Experts of a small language model: 144 SwiGLU neurons an expert, 1 pick a token.
Below are experts of layer 3 (counted from 0) of a mixture-of-experts language model. Rows are named down (a neuron's output weights, with its number) and show model dimensions 0-95. Each number is 128 + 32 x the weight over its row's rms, rounded and kept within 0 to 255. Numbers have three digits each.
Before each expert's rows: a language model's description of what the expert responds to. This comes from a sample of Wikipedia text that the model never trained on.

# expert 27
Description: Opening brackets, particles. Opening parentheses, mostly before unit conversions or dates like lb (104 kg), plus LaTeX braces and verb particles up, out, down.
down2:139069198145136107085137142130138149136090148068140195172111107142113097163133083189143187166131124128144168142117065087100098123095156100108125151132126126141154031153128127119112154177082137110117139154142139086179088124156141222159100162096108127115132150099127160191156095127128117143
down3:173118121162108153100136162107106114129112174127088090146134156159149176118130117015066114083127090134127120121135170103126123157113095142121142106195167100198116135098118121200082102092206166114107159123091093108141171113145126160104121142148115110082105151108097120134104056144075123096
down4:159104142115148133120145131157150134111192122153095106139096146099113116088030147175162139114159088142172084104121176118133118140082072097074148111151129133115122110063142106102123156126150171205177172166181118160096150165150145160109128106046113151062122158146111139140140105076160153114
down5:098127145146160135180090139105155159108079098170097095104142126129150104198121154163143114078172165153090171145087131143164135116129142136096149144156131163120093073164179125076165142095101132099151096151114172138209118150094125054110099104102147109061164161171081121099065098102128111162
down6:097129113115112153147182213115133060098139121156155151097136102150147159096192171071105155106092164148158125105061157116119148173148123150186103123156089116150131171157137124107117184111156175123093091082071128134138111172196117089090158132101136150118165148164107143177098100169135164094
down7:117196134142124035082197148123135091135135168104172094107118141146141117186183093079109138132092079201154100166144121073105137153134086157091110142152115085125115089141159111118209169165166140157124112094130117153152114104146099137113134068121094111124084128134100154132182163139140130087
down8:103174106141124086109177177169119170151141146037166138134196128124151121155123087172087093097086170120132116166113144139145169153042145139142111165077123126172084109126126140125082184139103160110097131148124134084141126153116202183142172161168099136166084133108133117128096147138120079090
down9:062156097145149147090051075156135111109137175092094080159116161129150162104100074145193107111174126143126108113099100137098184145147092099081077113104101128141117126144223124109142117165139106064190127117124120095120146149103138092067117113170145133140153151130169139176178162111100111129
down10:143078150163120104133151112123119159084153124153123092061158060168108142129110145084115066106113081139138068079097145104118144159100151138090192176060112132115148167101121103139112105142137139149126100092135112114111160140124138141095071073102141119113117164156169134175064096200135166204
down11:135090110168101159136171135161104111150150095085159095131082114068121141125115108109107116156151117093099161215154118113121180105129203126163129128186134134133156124078196092107127134158104130094151081144148175099079121156073127079147088073148115181129117115135126077093162105135105049153
down12:075161120177137214077135119121221150115128099131139097090165114155185113202100068110130075065094148140148164121125131172142113195126138080123142132126174115102141116118104172150125113085171112110125135121094141110128098135163155124069137157156094156098141125117075103153170172096132132105
down13:107072152150139113129141181159162108128141136103101140135120129092107133090163185144083131116121177087134102146093178144123122093087116146095098173115046146155126115126140149114177082099143104138168076147065104162164142145156049121097138132159187098117092128135102170119157210094170064129
down14:087103130103132144094193096143143103116147141192113114193122190192117170120142119121120135122104126193118082146179102127127095138170114165162073088174143134106110152122094141145130150122196047120103127085199121159147091141139134111188130123148141186180108085099132097093155091106131153132
down15:168122196153092140118126135183173146130147175086187104150129162152110119158094169115079091112102113160146102143142091151123096107141160129125169130092128146118120143100132088091124054186118149023179124155155124136125117169166117153147105148185128152080145046195122108118133166141139106117
down16:142166205112007107132093120106144160120133105110153077091147112129153113134121165103149134145162156080140118155172139094093184067165171128170108147091153132071178161104116145094126100189100135107146091120110116130145125108114109152171131089137203120153091125163060114110155126147122102119
down17:172175168134119106143084164173068108142109102153126109134135162125141110119090117094197227160099146094140123132118129154141103177164124135126140122134071107139117036097140178128141148162085146106129124157134140185130044160134083095173107142102116181158172134148138157104127106069157141148
down18:163153168143124161108148127079167080178147141116111134084113169160108115140136128122095051068143108198122072118080102092125188052102090101151124169116126102125156137146148088060081084099126157129125110081136147107136127140169116189091152156098070141131146082173106135108147156138156118102
down19:092058137141109135123132149168128116145120128116152133130068111182095077145125143117184137156158089071093133185085106094139139104192124121109079144127150107137181128172128086133174092203122112145157168126110120184132129136127103093138112052142147145098142163203119129178209142140147163112
down20:116139138121087106080072119099192133122104194079128156134109153147140144105129107201086122123181141132143137112173126058121071095107135160092189169100122131152098139138164126153182089221153136100155141078176127105097146169205124116137095112145099185156125115132149122131128147129155121167
down21:142133132084155121138133113119188153097159166124163179075095147176130142133165115129114071116073180131099136171135180168098165116134141147135080141096122138132135160099119167152123139151196169140121208119163074150153111103209131190087101094125120120087120089118156154131123133205148142079
down22:139084139095118166052163044058108114112144140093110148160140137142145139105114109145149081150080121123135112132165127153168132140116137148099116097199081114144061103097133087109129108145118132112211032087133150125124103095168179073088109125148114130153153122106135137165156088183114142147
down23:103148065180066100111126161140136121113088117140124121159126137105129206128130080121109088113150161086139092169124152187140100106140164135152070077128123109151159155092150155163097140178170104157217124098106085156116168117136114143140206088111108140145089121139083097129085134155184071123
down24:100149157170171141098089098197122148107131090049098155128097183121103129099104142112140095195102130146114123105094123114122122110107138083066120140168166139166138195080129115100133138151175127158118160137189117117190122152093165089125109184143124093098091211117150135097113119137109059104
down25:163119082137134163146118149106152149169138087154124151153132113172128111142081090122136117137150070155140108136085068125131124145109075136097148159203094092084134204168133172165118085058130068113131111089085166137103065112060142153092112146132131121073135153088142139141168064159109104104
down26:110125140152146142108188138028156167140128090078123123136126128112157098170093139113084081128128114116172141133122118124109137125115143120173183088195089130133144096192140160117169104097078103133080110115089156195140093123146191150166121157097099047106123158167152134109090109102094104075
down27:155128154110073172104120078111111150151076097156186132055129133090127133109036074170147171133179100182141152150144088159109151098116109069121127135143127065128118106088097130120118138187120151129179135129102127110132133104117187148146103108123093122075116127095114107120118215135058133134
down28:163141136120073185117135162072168073131164125081111186140164127141105148105150076104107172122138114172093070146104107176079094120122121045115115141180150143149128161179136133064099118195161125116097161131104089101170171188100111140107096134132092142146134119117156139108152100055120135119
down29:127117140066142115111125137104085122203147138182123096140152148108156182101123167121110115134121224141130082144126093162171133139095164060168096167163184170112135133122103130127170125080187125160113172163140117137131132105170136134084164078124146128102127083093110187166062081138155135096
down30:155160159138060116110162082160128162126143113122136138151164194067139057078141096132179165157161181171178117115098095116122087141120097094141167120138167125125131151088072108159088115145055157104140123114096109148116162084162148109101183112102155165070141145123163139145120175092127106187
down31:193098144132117127131155157163083132205095152086157114134181153126078104071143146134138158067099134141152171131153069128150139100147113125123110071153125167074107182116154128126146141187129083152148084201145172084119126123148104165148134148106118103133116225126132153128148089147111073091
down32:089141159101121106116107185133128103107113135111147131104090133162128189146154146133103108163132155118221126129154168124194059153076114158068130119136134136119136107107163078152114166076098102174092122121087139125118145126148069165141168172095134086075110110149194097134104124150035122096
down33:061083150077061153175117174145088115124162122153128128126101121116128199161142156089074100119095119154169108107200181162106133113154124113117111136181129120093145105128191071098137157116123106150109154114177154100158143083155163131100125115115132106087173129080105119118121114097163073043
down34:162141135193156101185117147146118202157098132124108137150153191143112160154067142108174107199118105105200119161075126086160145159089106112097108102114080138161151123065120158121109141146162145133132153140139136148111125160087181129162129125117102170173136067134076094102178155136188169115
down35:135177151075110150033092114144102113113131159117138119110192146098140125141112118082175138162158184110100150113129128126117118103109107083094142096148135069125086108111182071130132180161112082142157092115109123111177115113135114114175053138111083097085090116120190159116165048164105142117
down36:149138201097135198107121138103142170166179099168112126093089186165115145111055127084137137143087140137123135142154180171155110155214156086137177118110082156147137088129106197122103110086135107099111118128163053110139140132122150089101114166182161120128149147122105102126086084159143163130
down37:182171127156171096159165104137095108119205091130161160095140149180183131084134080126096093142108130150094126152115078159140109108190091082120142125150076129137140126135142144072101166139115106163149130101060149169152095159146148185127107149124146142097081164170109042115127181137077114117
down38:153152147131168120062101138199101081154095163075123180148079173119167127103146087150130141140167140133106150139174094069098120152137088111101095140086111110077154113080156198074131168118111135133188150151192138173133120178167150152145105057119135142123119108085096121160121121171145144111
down39:135138117173106137147098133158117124101156123165137159059121105138125088147206150148135099074119110135193153078112144139140162127130125157174062142107093128122177108127194121124128202143186106161105095161090112124158083104120096105100122158152124215067162092119137145131125196161174115144
down40:133115149112110175078131139079098176144168150061056112109159115150136192111158101164060100171154143131100113093122147128146085115136146082168180145162097129133163123143160157154106156153166097130212143117133050130142106132186157105114106154127128104090069147096152151144159105107100138076
down41:141129145149130131137090134157135096117101105058177079123097117135058167126129129102093129150138158117127133199127118148146182094057145116074084108122128120160130105121092161123166082167133123130183126145152075166181156125175071173137117128111101080123186195187132136179122074114120086148
down42:110100165178144130105148190128162146151110115146157092152097084095118180095180166187165150171116107088132155121088090123123192122101138095098127151163151140144149140172137184120156106147149122095090157160175162146070095135084078136152079145146166097191134095158135178149129110083136057115
down43:171113085147205153091071084082126129154150133097121132091099113159143176116147113137164161181145064155151159160148118197144096193157134164129162168130154144149124123178089116113145155092119107138168050147112171080068113166145116078056131162139120117152136132121117111189126128139125126147
down44:136135167126175133128116155189090132177049162167122082139091194133157172177085136135171117155146115093120132113126108156083077083161170139109115176129127117123148169106144121134105121126167157154093173127140083137065196147098094134192062110142186138124140127136101160081099090135114135097
down45:130132129098176120120067107060130128107117089182105150095092103114132074126119082171025094108118113072176122113151160132143188146189098198145142143088048136101115118179159098146136106115161138121124139121143152132149152093099160114111093135094125176082130094109116075108166129117117136153
down46:108156100076155125140124125123123124096141098123212152098158111126138142148131073121092085152133111106161130124144119096163098224144131084135132147045136148144154156119172205205110153073087101182134110097115149151158145184107117151068114154108135123073133160125126082108140146117100162171
down47:113124113125135099158142177121139189116164087061188168099150106146152091112082100129149119153092138158115152135081138168103110144143158110135119114182143142028096072131122118112124142168185141108146143122096110160160209158168172121118142180146073144144196158139137114110178135159184125114
down48:147129105168085138137127108096148128190113127156167088146169117087044142085159170110172091138133137141117165122141062100154070125126106146186128162161097099088098140095125159155170132127197134103113142162138126085065156145113089154097093108044131161139105078091099164089160137127161147116
down49:099162099195110176120082149161134100122181134050122061123127078064095095113154139100087166136114108070179108134103167146110125093122108148164143149135171150099132145113085102096141152190090144145144091095124105079153174128164182140126167175112079118107110074174178138137132129122141138154
down50:146181156105136141124159136128077166106115161096124144141143123167088139104164127141151168116137081137055098102094138108105111141081121050070127120111172150093115101071106110113128164127097173080111129165117164117159132169098181146105165088130164045180096074166164161115137134111065129168
down51:192074156117104126147110171170100143135119113168091068190157081125159140192127155088152180167192070144160132125132099128144101132097082106096130174139092135085142119107180099123128101067063150105108129154110113129087133173101140163157108171140097088146136120112133151115131132066152085183
down52:095097162184125132120106165114121128105088130155129088167130193144177147109188110156140163090104067142098136155049087161129106128130175115197154109138146132204097124088128129092122130170169139145143148106111138159138182071149082131088113161120152116168086137122142200122105112150123168067
down53:140092112123153145151153057101130167163169135127119110155164186151098141120059122152166186139107103171091131165127172147126106154163134107144150123156170154078143174126117163109132091108147073130123132106058085166127102195130168091137128104063115090071126191152132151064172147127130093099
down54:146197152138113140107115161155193173160094128186103137146170092056091144139158091122106171112180102142123130109129114130092157160105169177129104117157099106114150075139136140095192147154177147128161071180130113157224152149132090138178106144146129143120145115142094126144118106169065172140
down55:122146118123098143160138139190204139093154140147147179121134130133069154187143075114154142111093144100099136138156195150133091151138128120158115181158107128068143145166096124132168088157157075172115136086140106137127219094151083070109102087158159198123134115132124122178111135155073094114
down56:121152134140092144132194047166161123131145088096152180174134142116146171110124056205087131130165115063149145083126076207119155150142133140108121120126095145189092143161115162086169091074128159120127151108116103133072115126125166128131114188145164082103123149169121123148134114140113154179
down57:106175123109128112139079131119119125079098116156116199114081159101149119140126146124114069103185154150113092117097110096111116117130106124127152143140074153151077165120097190096135109136045146069151148131162103095139060123135134124176198160190133123101077153197146175159138093172120153158
down58:151143146118117113140110113112089145138101120147120091066179172194105116185105089107130134138139124152098119146115172113082109130118152112101199224131157166163110210119120070157153128103131057136109187136159106174147176108114187109140088103157130123149147122135080125176095084131131148095
down59:114104125062116108084140097136175090137180156120216145081159111122091108174172127167100144129068125149139127123119171144150119156166081209104163115127127157108132145155158051099131126100137156182128109120151118143129181199085147094125166139164106148110155113179130097100112169155163160165
down60:066121115152160101112130147147108119143160162064107092104106128105125174116134067126113083112090133132183109062122147142093131121100169058163126145124126136113120197126150082177134095118119068155105156160069129130141185119154153181140095127136140126170116169177087167105179164153064086167
down61:190119103090089113127129085145138116079167103082222087136108151085094083103158121102147134098110157090125126176184133111141119108111137109108126136026137128096145112149190137152180197154159139154146166088118083073080127119140158123104138115142115092198123122140102128137109101112117137174
down62:137123100198116075160144151105155174180128109165140131139148086206136154150160133129127134200176104175118154133144105096177116117151122128147151102184153148124151179124143132177206166098152128080136166115170083120097141107095113130096075098088104180087116087107113158109161095107174083121
down63:102087123155172119111109122086104155133117089127134141128159052122169134107178119089092111144142166127157100122109092117107147132088118136153133056157164108213140194114129168199106140151132085129168193119142104153101079178193121140134088138135107110176106098101160115114139158127135081051
down64:091095098154126109119106125158126110209121125144143053109137145141051075133140204117134067122162136091104142139149144129160170117105160178109121183184178124069087170125109143101102154188086104145109104081152114155058135100166112163146117147152129121138119053125139126140120152166154133138
down65:092153149164119137143042089163132105098077127116126178121113146077112122117098179165130113125141181088136120127175101136117137128163144153133154097136147148151153051045142160168118170137143148117093102095119163137100087097074153060112144132150124105113084134032132138081179137123171161119
down66:115150111095195095146089110131119117175190134128141137110094110168091108178095107128146172101147148141181139133172162096132125121166089079097122146112084148089111169134131151107147082149120164137137147123077058102148135103126121163109179136120167164147199128122157170165094047071142204106
down67:106125116089127091140081077143115116098144165093107144119060171103077129138148113124152165063138160149139090080155067157088085128128091118090092157124138119129089098172091218085113110109138133162083165159203142144168112118073132125138080067133103140119147128132149116169130114106163191121
down68:131114200106124096134144114134142141144150131182111101106143075142133113145137152152110140158126123152100162102129158059143124076135066098202180086149145082065168110112133119163105168106098111122103159142176131163092051131118178135219108112146105156158148180144149131159090147165154103082
down69:130141165054118065087141103164159169145171167138107163140124105101129090140178112105093098098108128144135099127120174113141078120104118120127107133114130070126119091131181109169106138149147068139133125153147152105157113139097177149121101114169163120144062133025209174136177155110088169089